config = dict(
    d_shared_expert=0,
    router_score='softmax',
    head_dim=64,
    vocab_size=16384,
    norm_place='pre',
    tie_embeddings=False,
    init_std_qkv=0.0167,
    init_std_o=0.00417,
    schedule='cos',
    batch_tokens=[65536, 131072, 262144],
    doc_mask=True,
    steps=4073,
)
Below are experts of layer 2 (counted from 0) of a mixture-of-experts language model. Rows are named router (the router's row for the expert), gate (a neuron's input weights, with its number), up (a neuron's input weights, with its number), down (a neuron's output weights, with its number) and show model dimensions 0-159. Each number is 128 + 24 x the weight over its row's rms, rounded and kept within 0 to 255. Numbers have three digits each.
Before each expert's rows: a language model's description of what the expert responds to. This comes from a sample of Wikipedia text that the model never trained on.

# expert 6
It responds to: First token of a paragraph, heading or quotation after a line break or opening quote, such as The, He, ==See also==, "on.
router:119053122122108089128172117168101126124140118169150171168087169093135112171116163141106162100169101155134148107109131158145098114128135110115105103132145104161100130132146135077116140125131155133110126113174076126168114125113090112108140133108140096126118108149143091154124129109131109138134122178111156094105144135102129105103103113130134119143110154160150132091147065120162138102098140142146150113168135121088114096118136153170125102131117108133080116124159075188151126120108112
gate3:137132129139130160139109157080134143131111144158146159122138138149139075123162134127148122178140109111101119106108130090118106105131137116129172112118091138098077144149139161098117146164066133136111120121127150160118111120136109137112171142094105179144084132149084144135100138148134127134084118187079120126082156130126168102132112117104161135132120109135124120111167115130134170178119133119125127133136130122140167124135163160096102099104121137119158124152129097122061118117104145
up3:128143123109094136164144157152165116130051137120135121130121112151148131094155127116115139124157127109124149135120123156098110126150131104143142096093124126093110132151156109154121132118138128120142134162133152113108182123113121126116168133131199101181140107100145174086103132141128094123094132122128157125128090147133106141106126107138127126132158127115170129146134119136126167129157093154097101145121138149132127120145098144140108145106166130114136098102084116138141111087168065
down3:097136046108122119109116122122155089083095156155156158107136100089124133112157104138129098103127149142150176144104163103110135094152139142143154135135095062162117187112146150149162122146117134144115168103094149133114125107133098124133140128137131129131154154127127128134105149121134136112128079130084127131127146138122126159132118103115175116171127109117150169089124170114121134112094102119130110152151112116104179114128139119116120087130136105109147150109085158180083165170170141
gate4:114145107120112124133128144120132135117090131138174104100089151183120126122141106129120125133094147157100142065142099145138114108151098120110089148151166147118127109152155182101119096183099077138113129114142173108103066136095124126107151083116115172108140138141138151115117146122132139151140156154108115145176130149097137114111168105132159094156154128140127128152115147137111135101121095095145117105120108115115132160163133111151112124121123133120091112115110163152160139163108100
up4:141153148158142092135119092135127144148134080133104118120148145109124150147139112102112128128107088135144189163052125158134130155144096098131140140141104186161151175121119142120118163109148125101094141138136095136133094122071138148130141107177125123139125104121118108091095073100114115138125167111149162131143182118118123174127123155144166127138110141125133133118144111162112139141179136140140135130115172105111118142123112151115081173130130113072133156094124099081101131144124184
down4:155122137110143133165192125213117108117159088138077180136075121138128076142143151089134114090111178104125125121094123122084146093093143176125167111123121123091119125074136118113123104079091158120128108138182137117161186102144122121096106123112140139092105123116124120137126116147145181107097091168136087149115122145157108098132092144106101128125116137102144099132125149163146094092155116113136112142111139157146144132131095120107112099152081143112160125104110149110131164122145094
gate5:137118162115095170106052158138147119165135127120112149160109168139139103134100155153129123143124140121160125157088147095133105146126139121137131140136099093168143149121128151140154067181158101138121153173105114148095110149131116119114106102149148121147106081129129134118123085146140098155083107146112125143198123062108195097120137190130144128102134131120122118099137146122116138159155142128154108123118154076139139110109123135128107094106113123132134110184135133161143122095161118
up5:165168128117144133132151104138170142127146134125108129112104116125136140142117127097153073109109164169129122129128100136054143145115124132148136123136092126173140146123134101118116102152208135111150170176092121072154131096130134102156146120146144125111148165123109138120137077126131159164122084113142127158153158109120153147119142143138140105167146102115113137148101134104129145119118113123156074080123088133172154104133117105111095103144139106148146163100110121131141122119139102
down5:112162135086164143160085116134156140140143143153142140117107142131158143131165175149097131104113145092179116100103122114112159151167147092118123156138094107183112145089130114120148080130150136140129147164118135139118151160086101095100139122126086077081148105150154171158140150118126120120112106164151100092118114155166090123124126143123112149111168101131125154123113132145130120136141138137111133134102142129097123131146116122124137114098132086147122137121105116124123147100121134
gate6:156093154133110167097119108134083098096135081061168120146148107148084143153119084081109126148169123127099127131128112143121158105108101177102166130113129116125136145092134144104105125125146160117112079103121093080083108175128115106117167111139136158093117121106110074184149108142129092116141127120159171111159103110083141102088148169119108157156137128154186099126167162145136142141137169116119110139165140105124136160115120141106148128119119125176103137146120103134162137134131150
up6:069102140124122158132119166156163158188099139153125107130138106138125120114129138157136128142102143101150089090124160083129139162129148097148140186127113155133140113192132152171181139164107126166146120108180137184112129130101145167134117133106122104132121131125134128137150189132125139139114106070137128113139103140119127160126096080152135163120122090132117148116089133071137100105180152110096163164105091132121175131158157146122194123091124177137110146106135128121126122093185145
down6:151142098118084143118157135135123148116058138198110122122088141141103137132141152154129121158093138135147114161120109122106171173117139136160125122120093149106101115137182135130127111135114145138170126138125079122135127077132204141121128117132123141130120142155146135126139143122107162090128126144140120114107075122177115131160119122146151131123148178068105145103133128096138153134124145102107155129093093155137121114136131109111113129138133144126153099102139146125127101088092101
gate7:169110173124123134160103108135160133175139110105162096096110113100156172139111161121127162151098148141096087148135124133118126153090088150125164177114126166147139099103122136096103137152157152137089129110153129129149141135081116132154126127138133183157129121158116134112152070165125093124120136150130133168156142153143140111134120093104093119130151112110144117138124102126128133100120142152134135140152130093133121104149121106141160130104158194134118101129084125190108069088131105
up7:138120124112142144143151070145122171153138126149114154130101139127109126112135127164113147106125109074137132141124113121148132116144136127139128103153122106177162126089143162120107095130114111109106140171142135137179113143074120118143097097120131151127119096146145130120122157125120094119113142141122145174169152128152134108131145083135132083126142134108179107121109161131147135124117176112081156111133122093122112143129138117119148149133127128134199138173097108148139096073122135
down7:120136152132156090109173084132173113109097134137123132159160165153112109123145137154163153121133126113150147129132148124094113060127121136156113063109097090125161125166087134112152161159145110129130102176144123134114118137121092157141081135172145106109162079111109114106124122142144121137159155095125127092154149150091177128138145142110109149122130130114169137123095097104124141115138140148144136118172093143142155140088131125107182131122155140099145111140131106133120094142108146
gate8:166146123093107180139140122151126135145111099158116140153133111136153147121089108146156079158157132100154164133133157116109117114126102130142117103090116123165182162145108080121094109161152119122116150131099086167130123139142153165114102087104123148125170103094141129139155128115114128095127130122126126146122151135066154144108118103187098128111114137139158123074157121140131122164114103059157149126122112121128110149092131207081123085123103120160186120169116097123157166150129175
up8:117142127142132107139100153130141140137162154084127171115103053107105140102154131131096128164139157098108101164122164142146138174117082083137110157141148103125115140115166154119128132121094142127194130139121139097134146059142149125082165139089161110156122122131105148134086132155147138128147151160135153121154157105074126137102115108142137105162125134135136143206125140085113108117125153109121100090118111156147132142131159105113170087147162121126118113149155124130118108145147128
down8:101141110132163154119131088080178069120125143100149099128112094122119105114144159138111121166090159155103108126088141131121124116103180165133145106144152132132102066114151114168111137096136087113110135132114146125115118163139119119136103141106122127123101133164083120115136137098142116099114133123143109119139151143143129132105186098093161121138126127186138171141108123147118135083134102157153138095116115128114133117146152140147167125151140169122137144119156094143113112145126113
gate9:130155154169100114165136101145139139159159175144114155120126080108122138156122118089104170148111143117093139105141107139135123149131095135109092121123123127109119148121122161148091129136117152109136147180141144114074116084147111143116146110132128139112148157200163137133130126159123126123149089138139131139109126126126136144153146108135132166131137124132128130158140154136120109117131125130127111121134123166124128161122142158105126094094131129121149167107161125137118151192119112
up9:103130114156099127153136087099131155111149154145178155123155108122162126139111182134126139110156075116124140133130109116135151165174176154161085094148084060100105097118144115090120140117141127123153129145105169120113130161104121090136145124167121155135130158134161142179125149105101153129152073123085136142141088119120100113106145140118110148145117106093146137131161139134139119108109104142139103169181158125107102100071160121101158106081113105080126122169121131139141090155138185
down9:122127119146129101126112175098118121126089134125153121116125151129136134119132195146176147128145122166100088090122124133088154108151149122133123149099123154100119121157143136123141150120144107108129148116159070139124137126158140138114164132092123127146138099059135107109116152096094140133111134140115148116148103127160126098135140131119111122132160148081120136112109095138091127103163113144121115119131158103166117130127114117161142132126172127146082164116111162099109138173150126
gate10:112085160084092144150146122105124133143121155145106130110155134088116118096100112108134147144097149094156095109148100095164100133146114069124122109144131084129148107142095100118127147168129177130111123114133093135097145117108137124126111161115082073105121145126097121135106125100105120121082103162135128121188157127127165142126137153133126126101138107121106115143147119128171116136083120151133137128141119113162137143124156183131155131142140115201106120160144137135123132089064129
up10:125126181117102117122139179150113085137144099120166137152104133132135118128118138114150121106123156094112142124165100140130073107147137132127131117132146130175120150091100101134179158119142131123127175091141151077161111128147162130127100135133101121094137116135115084165153089116115100151111116116096089134137132162086165121117129110100156136176120182108140160145092135110167118141171123137146147083113167117140093110142147119116126125111105087170147111065152110125128145162096151
down10:110109105115109088143101097083132136110138103119152125120116170148139127116136123124159145137137091145168110139115118095153122131138116123096121156116126116099133089198147121119119124142139135093116128144159139122134131124111128145112110109163130102138112137120118155099117114140105141133156105130111143124082114163141160099143094130111155124128141104122137122089111132150170158122087140113128126084126133156069133152104171101092128146140135137119105143161101109142135129159142147
gate11:130132116111144092104139130174157100145083110136168177135151161098142134146100126111107119080108171123144099123144132092137186123171124131101124119178166116141130144150154116122098113127111105125114170128097123106147129109081154142119113114121159161174151124108107154148118127149160160161141110165100130105100094179146092132153129085152117148122109190097111112154077110167145175122086119129126178136135176129140094155123181112145146174155117108163108098131119110138133154117081163
up11:127129139095162086106132130118139103097170127147120121095115138177143144130121099106109103169140112089159076122094145069188113115118137122128125103127126086127172115118130115182158109103149109085121168094101153143124072141144123152183143079066120158137140111087121159103108159079129108119115128151107121119088190072097143121139082170142139118143116146143146150106136144133133131084100120096141114139152153133096133076132086130143058136147123140132158121130163104117153107103127132
down11:125102119106127100065164130140112152134140125136106124138116142135169088152093120136124097112087118130116145168080090091160102144135102109108156125144125126140093135091106129092138146163187149093132128099144153164094131129136119147148156131105134148147123157096106108130119148150176117096106150121129130127138118148118108179128126154127098138122075148111138076148123109155142160049186096126109102131173121154097149110122129148124139148136108142129181157169121117136169191127134134
gate12:162156100153128156134138099149141112082120128144102145126118114173121117122147147122191163143153087124124131189173121113165106145155110104114126117106172084165100132174140120168178092126141128100125128109144117141142135123144148097141137107166111091170190129137103149101126149114127134157119118109175141110096095136124081103141085168142116135111107111141141133120133080147146136127098107134085119136171153121109119136162108144104112140113112074130140135101145112119098123137079137
up12:158105151149099138097109160155140145100132122120156144103116145126158147126095172099084107150088123119096116103108142114133121155123076128169162154102135157123123166102119133132165115143103088138085148125161133168113117129112141141130139108132128133122112113126132128091064173144131109113120129134130173130120156138146133125140117120153094132145120189161119115135137152156155115136138116169155120194145170111084134117137122106108123170116151169132137121162142154097145100172160130
down12:102119130077030113119123139172177111103093126140106118142155117169146140155163126140121147120120135117152143145138109126103186117157150116133118133108153098131114108088147148138134094135099080156138148138151144154117106112101080126128134126111173093141129142112182151135116106147106145137157140145146129094127105144105134146130094127119125141091126130151158121102154150147118162157149111135171107136148130093126157108128118152149121128099106185110136140159129125130155145086104111
gate13:188107135108100138140109120150082155107111117144119111119120146102138155127146124102126099110162131161146124157142132105109106092092148098159119170140125106098113066131142143102133153130161154128137104139154098127118121103096068165156137147141117142157138159145086134120085103136136148114139124114122155154131118111158154121132128136158108157119138157127116137105105124185153132158122101118157102160143153139188104146156159165071158128139101118142133127097134121134160114142160158
up13:133143126135148123137125132105137168135137110144133152138148088103123117143118152122127172125146121145174094151135104143156155156156151141101130130149127137171129101154177093144111109116097141119153121153130134113134099119112116137113123165162098110085168101141100092135145125108099135134134128166128105091147140156153130148110149066117096118140101165137169082167109111105134140148142132112059108107152120097075093131165127103166130132163115088159108100130100134123086070170131154
down13:077120149138148136123098158106124138121142132119102165088133085109123149126119125116107115141170176148132130120096110141114134168151152136100119126149114111153117095124170131124108079143125094141080146145127109143125135073141141063140137102129128112101132128170165142142079134124137163133104180142152139075156109149156125129119113079123106166114140157177134148174124127105125117134131105072137150124149142118117120166176142159160140127123121106133122112113115139174129076104169106
gate14:131119116145089135100089149143038164129111122149108105110087162135099149124084111111116114175130175131148145141109126137162157122120151098172098133127131122112105132134109123111169128124094128115152120114221119173109100115131139134115111154139116144147125130128181109170134146143105138141099149167111125136187146141124123152107088127128118117143122146142140113143136108146165118104159136190166131131113093107107145153165123150156114135109099127127070117149144105114118127107142189
up14:129113143162138095127094099126124135136120124104098140128120091112155096116123108101146173121080117070092106104121137086120152151148115127091124192158127114145145091134080128117141150161114116094125138124122145117131115085130145165131124116115130165134136143139106176168096136101131112124189143114139125144098128128130109153134109148144127108133085104114119124123084093126118110147137149128111123039131146135134127182114111105150127153113165152128127128077125133099120120163138121
down14:126087095158099117104128157094124145155120117125105111131116100124131081136165123151090150130108121122102098138119115143145155082133125103107145122106124111175087107102126085116168058130139160097155165114136120106189101153135137119126100123130102143116119116107136133145128135126122085123100124123094122168092166172117092150158118119138140125100133142152141144107129141149150092116125134101128145113151122119124113079152128123124120082145083112154091149112162123080102113088139117
gate15:085115109113130108122154173130103142114138107167138139130106129129115169137092101116097107096125161105100134136120148138102137158133124160126078104099190124151081139137113107138130139104142078103107182110150122117119144104138114076113147121129125076150131120101105165155130143155143149115126131102145096118106154117124134133121093107149141141121127135122154098108113116139116103142128108104147109138120104109098104113152150073154141149124171136102093155177108141162147128139144110
up15:134138142125132135082118162138177116158126149128102099114102144109152104115129129065134121191096132106137168107145111132155132135135127148181148118099144123113101119159127127110107081128157189153129109146131150140154128095071129119115102122120116118100119124141150184105162131149118112079131149134102151098132140117134166090116153154139123107121123158133102185121086130113128162156154109119093152142102128085135185148121138127082140121138147145107067166121122102167097173108119073
down15:127138160093175166151146072166155148107124142147113099115152112123146132115161129115164154137127135148111127134114134145127114111152120143138144131134118138129124176124150097111129188144071106131145128104132141104127079110146130187118138126114156156164147124104108138128142090107118129098138145101130107089140079112152142127140107113130106123117129157063135107114089121134129129148119144109094148147162095121154149139141146116191140117114142117167153106090137110118113127128117110
gate16:135122106158128136131127136080122133135144133163137154121125151123146132155150112143173084140109152150114162123113129147144157128118141102149103113088141099122135108141083154159123120163147133114128096097136128165145110138110106167118156114110102124110121144108142153097124137155135138127143154142106113091141128136137133141158110127116136086108073108125100107136115125076135108127123092129175129085124145143180103151146132127174107147138110131085142183059133146157139153123102123
up16:124136134093148118129145107179098154139106080124142182124135122114169124147141103149147107099126123135134110153173195090131142113148100133109138148149112105121102144135203123118101139138140076157094101130128142095136167137123106108125139157114142119095160141112124105150137124055144090117157107129136133149133136171163098115123128181126122103137116143137129150112114105148143124100111126142128124121139115156138169131130212126123161124116162115134104113125108146086094143135146137
down16:123132131117151086122080172129129169133109086139167121150114103157102097125082076146135084160099153111083124115162186099114118124143158123139120107151132123136113169152148185120108091118154084138131123179170122117114126121144118118150154149138151094143133166105105110123101148108126128126116104114161155144130101157111125094140113132117118151169143153123130089162099133140100106155108151166102164161115127127121143109095113133115128111158150139118155111139149154104116127148173127
gate17:158110123133122141128140119154126106112163130149144169116079134136104115116106093117132110124130142130175117120127125143135136108118128152152116135144165160139134086144138123117122142125126126105132076118085140143171161154112139142092141134156166138134116106156113099129125093123111178125134144136145107122148151083119155141127101112119121113124139092169083153118139143140139138165135120167108134124122133175165158129130146125097128147104105069148165105117104111164110104127126055
up17:128156126175180145102143147140068120134131109106154156151127140162118142128135182100133136103142128165092153145114137156119100147124127131139134127141119106108129140145104176090115139120138102080117123110164130124092142146119090131095156141093133115072127122134181157142108132099100160136121117130098066150150164113116100138138099130130140088142071085156144131168144095126120114133099161125130130130150148086088145109120123077157159134123099099122126143146100147097116141116145168
down17:118125167118154120114159093132171085150144152131138139138123113111138155149157119121119125119180156125180147082115202143167145093149116114104143097135135121106114110122123155135175116087109086124118133117134116129166110128090104135062194123139101145125145096126150142093144128098114074166120102162095144132132147108160119128120120130176190091111157133119149119115151135130134107122111102109144138134176110113086122116161135105136140124133113135137126105159151081127158145134128119
gate18:119141131112145159111164101133118151119151141090116126136159147097123106148117135138125130142144174132106131105111106134106139154098112088136119165133119148165114128121128108144105096136146146114161173087105110121172138067099109160156131122110141110159104088168133108156135132146088136116131138164113149165110146153079117143157103142109126150133137134160122110155164152154110086153118171125125074129136153083109143123107104126126149130101135054129120174181174169091095130105182132
up18:176079114126135160128125172114143118172122105135147144132139114133125145179116118098132130131119151116121123105160125148083153125112130139132145122111156114117152176115111098101131148104137161132104114170102168171117136127125182153113112130126148123146090128116147101110146139151115142127165127132125097135102163111125112089085158117075115132135110132181127120110101128128072127160108161111166103152160132083175145107170137153121157108107151157151143105107122114132150131147122131
down18:106098123103134151128130188108162107159107135114143138086093125148136152131111110131145088105090082095145147173145118133083143105161098153110146142118137119140106167147145165107110104106162124152121132148109113144132166122115109205136121118097130106142149133136109092157152114161129119129141156151156089126128129172116117160139145161107102101099113095134103151142148144142119127153171148117100147108144180101113108102118149119146156117124138132139152126132136075132163125133117173
gate19:095145109139121138111165123165075111107102108185107119132112106137123133106134137092155167133106148143088119118108177095119175109106103119150153164157123147119173127160123120119083116129112150120112078116120078132162150136110106096098118149108160118150108157138122141130126147119155133136130151131133146159131131144128125139148147113144107128131109090133089173090131116153091120138112144110167089104126219121139153104137115171120170094164134125161125078107101113142153169119085120
up19:174105119136111170137107141143134139124120158081106114129135129095139100125100055131183123103151088118083161146110127157133106105144153122108115122147105121107092123143131132168118143142137155115098107112158110175151125161117146133128084127161105193139151138108154069115169144112155157151101084093118121167126138094097141123117121139132117118142138162121137118149104103151178127133107149146098134131118076123143085126089092109137128129102112182119143114163104096192197148122158098
down19:182130130112140151114076162086168158118126084117152122093105141113150111128122123126143177116125123135091149130143142186139108141152127126153168121111101144114062162132143146152138116122123149184080107142128155134144119171112140100126126118165124135125115110155071116127163109124094120131106095137143130107161126140145151096146125127131105117076128130126126085129150095115123147076080092107125149122100093121150134119112103115111086172098138156157137126121156134139141166172154097
gate20:147126132141099148163155130099119177119123166133133123123161097099102134108113132057084151111137142142112090164100101136148163150142103116149154111127140073116152116094169086118117138130131152165168161134095135115147168128118150151144138103148177118144110080169109143109125105159126170126124107186160115148144128130111125089138125137140131089151081118107106151121141062147148109111122137115097173116101098136123123114115092140136129144125160125147149125138096164153149136119180095
up20:096140132143126132123099132144136117136091111096134122150136102115100134137058098150150113123130106152195133071150138150134143131116126111090128134127114124140152174144124104092146138177099158221136103107107138084139117157114114115106133148119115122133155101177118132132139074143104074156163092148075115146116172148155133097107117113100110140081123137160140108142155107146122110147127152143132147149134114152130151151087165138108126164062162100074107148090144168156084107088127111
down20:126113159153106137127120146132153079112164156114092091090124152139141127137146143154131100150129137095121127107150141083125132120134145123115139095133155140096152164091133148134103087140145106169136174116114127113138126123095154118184179110106097129105100117124133171073112153108090123097129162126134136165143097124152103117130144157146168149152165096097126110086107137155151118113199084146135111117128170113137140125130144120139126168096120140146129145118139154090106150081126115
gate21:130097167133135122166100123132151152126119132141123169144097155136141158178137127112139125138131125123106191108157123122136140131122112137131132121089141154161138116130070108138184155163134177145126134153193137117127116150103127135139146112099120131131109147120150128137175097159138108098110103108076134080139105111113139137153145133090118127157085128129124168101176138138152141104124145110141143155129094080161104140158130176100096118151142173128111134146092097131119098117121087
up21:134137148098156123123090100101121119126149151118073112104153192154119100103074128130083144100117123153099127160161149082095112138176135140120174140111109106113147112103123113141109120123130143147145098081142119141065133136113165120108107148158116147155120144147107138096129139129142161119127131168151132132137139181152107136138153163108127123127117113130115138158043145111113081145154156138083135174124122114161131109104131103123140098145134149099118175142130148096168093120109165
down21:124115144144156136098166133104144124163149108098072109107131130130135114158120152140089129139107157122149146121155121126117129088126123076186150122099141168132132137117131179154103141110151136113152152171164131123100141101092129124115119150149147147106132135151154175118116099132160109172149109181115107143126101121201110152109147123145151149135127102082093141138110085113106104138093148125118150134127121158091153125121126156109109093105118169138118140099116120137124108109100131
gate22:111135109118129146127116124105092111114122126158116152149128125087151129091163147151170116144083166101100102120162085112144108158150151114116161133124117108126109118143149106134153110125097108146148134160147134134037166133126134117129104115139108109146159112183112115116103132135085111146124136104138129142129140103091115133154089112106130098157103128160147124116105139137161094136121095088114125132108163116141158119099139075127096134094183110119097099135117134156091166146091089
up22:103149163129153131120129152118098134155140148083111072098100130134135092127150123163122116175116110122132158117145115141125104120113138118139101119138136090141145102118073122115122157123149104131151173102095093133123176151190136123107106109136146160082151152159112134150129089178115107106174145145126147140160173116102133111130103104168127128097153139118159146161184134107091121118116130067136146099157134147144134157150167125118126139118122149127102110144161158136126091159075138
down22:118130188111150127147180089122125094122136117108121159117111132102155126105108142074136134145116113127106173140119146146092094126102139137188099122099113139177120133139166114098112151081121125125111186139130090114149115127146134146126102133164151193136200115115121116158120124150088098138090150143157152098140134092155084116121146145141114130133135138151108117138135120139129149161134091084117099154104077167113088164152108136128118156157151152129109139123102154141120134113098118
gate23:159110092123095121128080149141138109133160108091149141151102132141147139151133142098150109138088135130141069111145159123140114148112155134148128143089097118121135133088149133160156139095109117134137121112143154146110153161118172132151109177081138121124155129063124127110147145121161127147090155110128140142085156156112107128128136143150157100128123129116133145136093090135098110122160194119084124121144149152163074113116084119114156106148123083145170078123125114153123084137145130
up23:101150155109113094123132104115152111121119136116165144110172170115118151187141144137114126126100175098147085126145153152088136179087146145138168140146122138113149093104114148107151122142170129089110113135108110111103131079130087154150103152091174082128126104129178119151081169125135148114150124129166127122067113101120154140094134126120147160134119141137162121084120089071154157131142114142162106120165131175147078121072120131113126113111091106064105130143102112137124147117154092
down23:125154175102176155154132103164118110107136139135110115122174081096070149137088107150148116144111134107184143138123086148118140096111116120114127104121108120117099107133136102110128082138120073143124148095095140097124119094107113127118130143128112112151114121151106112128127146158136142137112157127070082144153135097132102133057129129153102095166113129089083136158157139132153139114145177118124098105089116129118160121149140157114128147153147102134147145096117105133101141095112090
gate24:103148148144136124137127136145146099117132138140098119129168136121161148099158082045085092150093127159111151152090107151127119128136156102135128142149094153115129126157149131151079138133076152150124167116159174152139145123105121094126153144143179131102118106180145184141111096151134104124111103146088151119127100103123120141078131134146117124149125166136144129134123105138121121177144093132147118064154129092125124097131144110156173116096145105114125086164101142159192102110141118
up24:134114129144145128132169117133111149098128127119114108155059164122082097146114136102145160168141156132097119113132147161147127123161100147153104101165126108130126115119147101132145127153135110183093141129142103129125136120114107100126138131130155128116116138131112138154151075137068096102144138104145144163115146148111104139133128132114118131089127129106138154161169159115147188135089096152115132167150117094085109114091163108192098136114145117098138145112117093154144125102094135
down24:089163116130145171163119135160120119102103105092122162114090134124073105108114158153130120125141104139157112140120125135158094116101085132114122124118117169099147120146124132158154163080116128128123130121147141119094141102118151166131121147115141098117102128164102093122105092167152107102142148124118157173113128117133129117180133098138086177094155145088127158090131093109131119133118113175149124090115139140143134141104147159119130082117156138124170088171122097112164146112105140
gate25:136148140167080150169126124131119142132119082136102127150121168099090127159088120100079096137144099156073093100091141168109154140173122104142138093133140147141143116144111143140140122107121150108123132119117147131135156137139101140161140104147117113112113105123151161120176098112104149080123119093123117092141115107130125149106127119116125149168134120131105137141154102092144109122145133126119104100124140131112122146163143149135159134152123141171122126117142097120126136163137116
up25:105134163106130094115118157128086138142126127130131181153149116115117116127130178107125158170148097140140129145164135092097128137132147138077119108109127118113088141143137092133162160141166134128113168138157118138124152140138159137122095104096166090160128134120128155100151117116110095168114086113113120098122164122158098134141168116138122087115170124116124116093125174127167093138120130143090169121139109129148116125123133118090132110121123111113125170147154134176129156127138112
down25:082153108098099132116099120168091109136130146145116108166126118108162137143087098131161074116133098125147158164091152143162146148103125155115137087123123130083122154169120132119111130140134152114160088103157110124129135105114097126093130162151125114151120164101099107125105157130126079090130139083143169105116123125140092127104099142147158144163102107095101136113131119095177145158146171133135129152108080106164104119135126071064128094085120171139127119089123110109130121129124098
gate26:087115152109128150150148111137176140151131175142140142099143081148124061097131149161064183103177153143098118151115135129142082113152144102068127089097121103135137156112070148158132225163128150122110146109150117119133121123157138137106133131116075150143095140102092100127129143143123103124117130142154113109122173107126104128124148094130117140169170122132124089126161106127117147129119145141101157119147084145148126152130125108095126118132139117121111147132142142120135148134120123
up26:127144089092141081135128118168109149173112092148059098150115111066139118123135166106109098144139115102114097113155116130148089100141146099100108124083133140117108140136098094102080159126152128103102117130156144134114113138089147109168161161141139136114141094097122165112085132109155126104101144116124143166125133115129128109129168116106133094140063157090179114146192141136143190144177137119106145143155121092128092121173160118111127121168152148119105146126135132164114136169149152
down26:146119108156109134138183140076135153094104113131095103095109123067152095112144128164120166139146124136141113120146155110151116099173131103129137134150155136136082166129112110099192112125151114101140116162158128125151144121117111126172094132137131126133130084120168151134141100124113144107155112100133151131102127152123152132163119126079149151090169137127112133119112132141119136140149135095127148145163109132136115154150158143128130160152170119105146143107109093088110137154142153
gate27:170102129098143161120137168163158123143136108106137109129115119113142104159101177101138140108139139098147152121153130153152171117126155122175127154138141122139128157145128137095088141135126126175123133126079141101144135129134151154119154098145103170133161094121164120096134133098096134119118091138148126086095127163122142116128094123118105149135122112096131125139124161095114118136155149117173116100150090142121106095121153110122116144105120134101124112136085107160085146137129106
up27:113153139130167120094122093141137083100134097169165155155132162086143133139094136142137089106141117140065094126127131145099120144105095115123150171151119155146138133116108123108105086115119122142056094149175135155125107147136079120122139136124146138160153133146168120122085136140091134078181108197171112097131126130089091141089128084125145109131116146142115123110125094110122138155136158109142136123118138117086111115098096137122130050101172120151094112127148071107127124117133122
down27:149165143144114148135087130107117127137088167111153117141119094115163123144122129091114109157146139112112139135092109087122100138106122143112140126141142114084130139095140131135137129092132170095111158126124116127144124113165176127128106125138166113119114130130080125165117122119114166120079118148161136105117103119111142121105131114168109149097110172143171114160060147111147118105107122155202150138168129128170136130163094129134112149164105093146107117156064152145147175164164145
gate28:170105098145136131168118141121117116142128137125097121165118114111114124138104126128115104126132107124154176107109096163141123182121141088078104131146120035140094190150118147087134163139140155117077140093099105129107130098162121131096111110131161139120103108166115142124075121059110090140088163123102133156071115126137114142125094130145120126127123090148117129143099112118143153123171165107096167101120092148144135144142150132117156139111128138119096099124162144118166116091104100
up28:085149119103135121156146151135126130155115159138102115121132131160132122133106148125151120074146122114122132120173095114098140141115121144147111136144092133123110136203133148130071068131118148115093127156124133132169126109118137199108112098169093168132146147145129118120155180168171111152114130099132097099127103112091092129127128125146104138124098102140143123163117126126119123122142097114070140114135152129136162141081162155137120164100123175111111135168160092171140160150111110
down28:103162125128107100140106141115143131145129085106125109080120115150135182150175121147139136114130124107143151152099124118142145073100116143122128142173104098152077135146130153145130137137169068128138136095124109146143106129100125129142124100105098098112161094119125140124132141124128115162144110142133141121153147095137136133109114116099081119137181136102149152138176106114141130132112083148084137175122116153129122143114145131122097141092158148209151153144135128137154149126090149
gate29:091143155169125117122106123099123111097131107120148151131111166147132080140107118136130119109137114118125138135115141173138094087119110127086113128159113064107146164138116132101185119125118157152102142120120140160157163137140117101127123148096152110126121147135126124192120124144113180168139128121107118122154120137177163161116141164112099144124142108195105110116176139123149166078121108148124123137135105139119090115181117123145119154137130123098080130089098122117109093126068101
up29:159138108131142131124135147123142116092108089120180107132124100091154082127160116186109128133148152106142118112115135108148093115116148129108105139151156137136115083184143125131154132142105161122104146140119100136152105128109102121125137159158116130141124113153122142116154149089135171155145145118129118171131137200112132123130091168114113111146154120151101137111115114104156116118118128121088150135098141135115099126111119134116123138087113149096131161127094107170105135152112128
down29:171146097154110126132171136151153076129136151091151076118172137090120116152124128092121147137093132117113130105116157175136136132133147098129081134104131128124078137122142145153118151159139134141152134135140124135088141119117165130103138088160140133111117138109181149116120140143131135164162175135136115142121141153156094108086197138132128108121150100132116145122109124145132144153143138113106138132149149074147105153133155081106151170094118087078163079099131148153082145093150121
gate30:092131161147106134131135123087124148091102106162119111155134154073124159085171144120099113134163147161122146099151141148081111134096081122130085060149125121105153108083180093089109159109079124125152151124166136076098104123141137124128091129108176118147161139169144103141145099124142121124129142101131095106163132111143118123141090118184197108145106142103147140101113110168169117157097103137110143120149099147136130105094167140102114096131154128186122118116104095118122154120071089
up30:131131132063114154147188096112134118124130133139129099123131167118132095107097098145082165170149110098171106163115171105099136093083136136127136093098144134140146128137160139147124144151136118169208099155174148093154131135121148148110126114075130126149101115151095125107113079181099139140134134144128156168138127119112096106107101092116161121140114175155131150142094149130099182130159128117180079195152124120070151132104126075151126098141124115130135141135123125151146138116083125
down30:102176128164111089114118137159142120136159119115100101106137170116116139125152102110114171066129098169165112147103135142078127102095087090139103147147089089103102087144162155144137133090145114131125127153158147171132127113113123120125079131107135100159138122138141148167119145159135151069132166126101158125202109152182097150105101094107165105142096097090126147132103146097140135146159140162144166171133128146134112157101152132123134125152164122160158132127079152095127112134104142
gate31:095082087169135131178126122121174135100105112151107070128110147127126110111131141156154127095153086150168126110152171149109118113146112126168098113099119098078160135155145095105137144156137116111087178105169146120144093164125148120141104156166170152148115138116137132146114132120124126106105116162150137138138129123131094138122122139155121187089137133160101108110097089128127110131147122139121167135130137195136175134106163168125119106155102146132120111143127124158117113120103134
up31:128145129118136142143121072102155174127100118163110130151112112142143090117148144116110146094124121114122130117118102121131145134138110118160131116165143163113131169118107133135125102084097134109142107128124128125156145130159131170141128136202131143144130108092162118131151094126134120126127155126170136163108165167106140112098127146144156113122087113094160104168161133128187106129125136109103159179130119081132109122118137132154130126111124126118145102139132114117117117116063103
down31:140112154158086107118144154133135110119144099098180155167119141132169128134155169163130142133158137107095111144132091186133096120135123129112147115119154117102140088135088155146119140158172136141097106184130156126150121146165121130126113123119132151122160100153148201114104145164085119151150131136148106170111158109131159151100134134130134148138100136127135146099111096161096123128094144084119098129145118200122131109123130117148091144111105140118128181145119121123092106113160123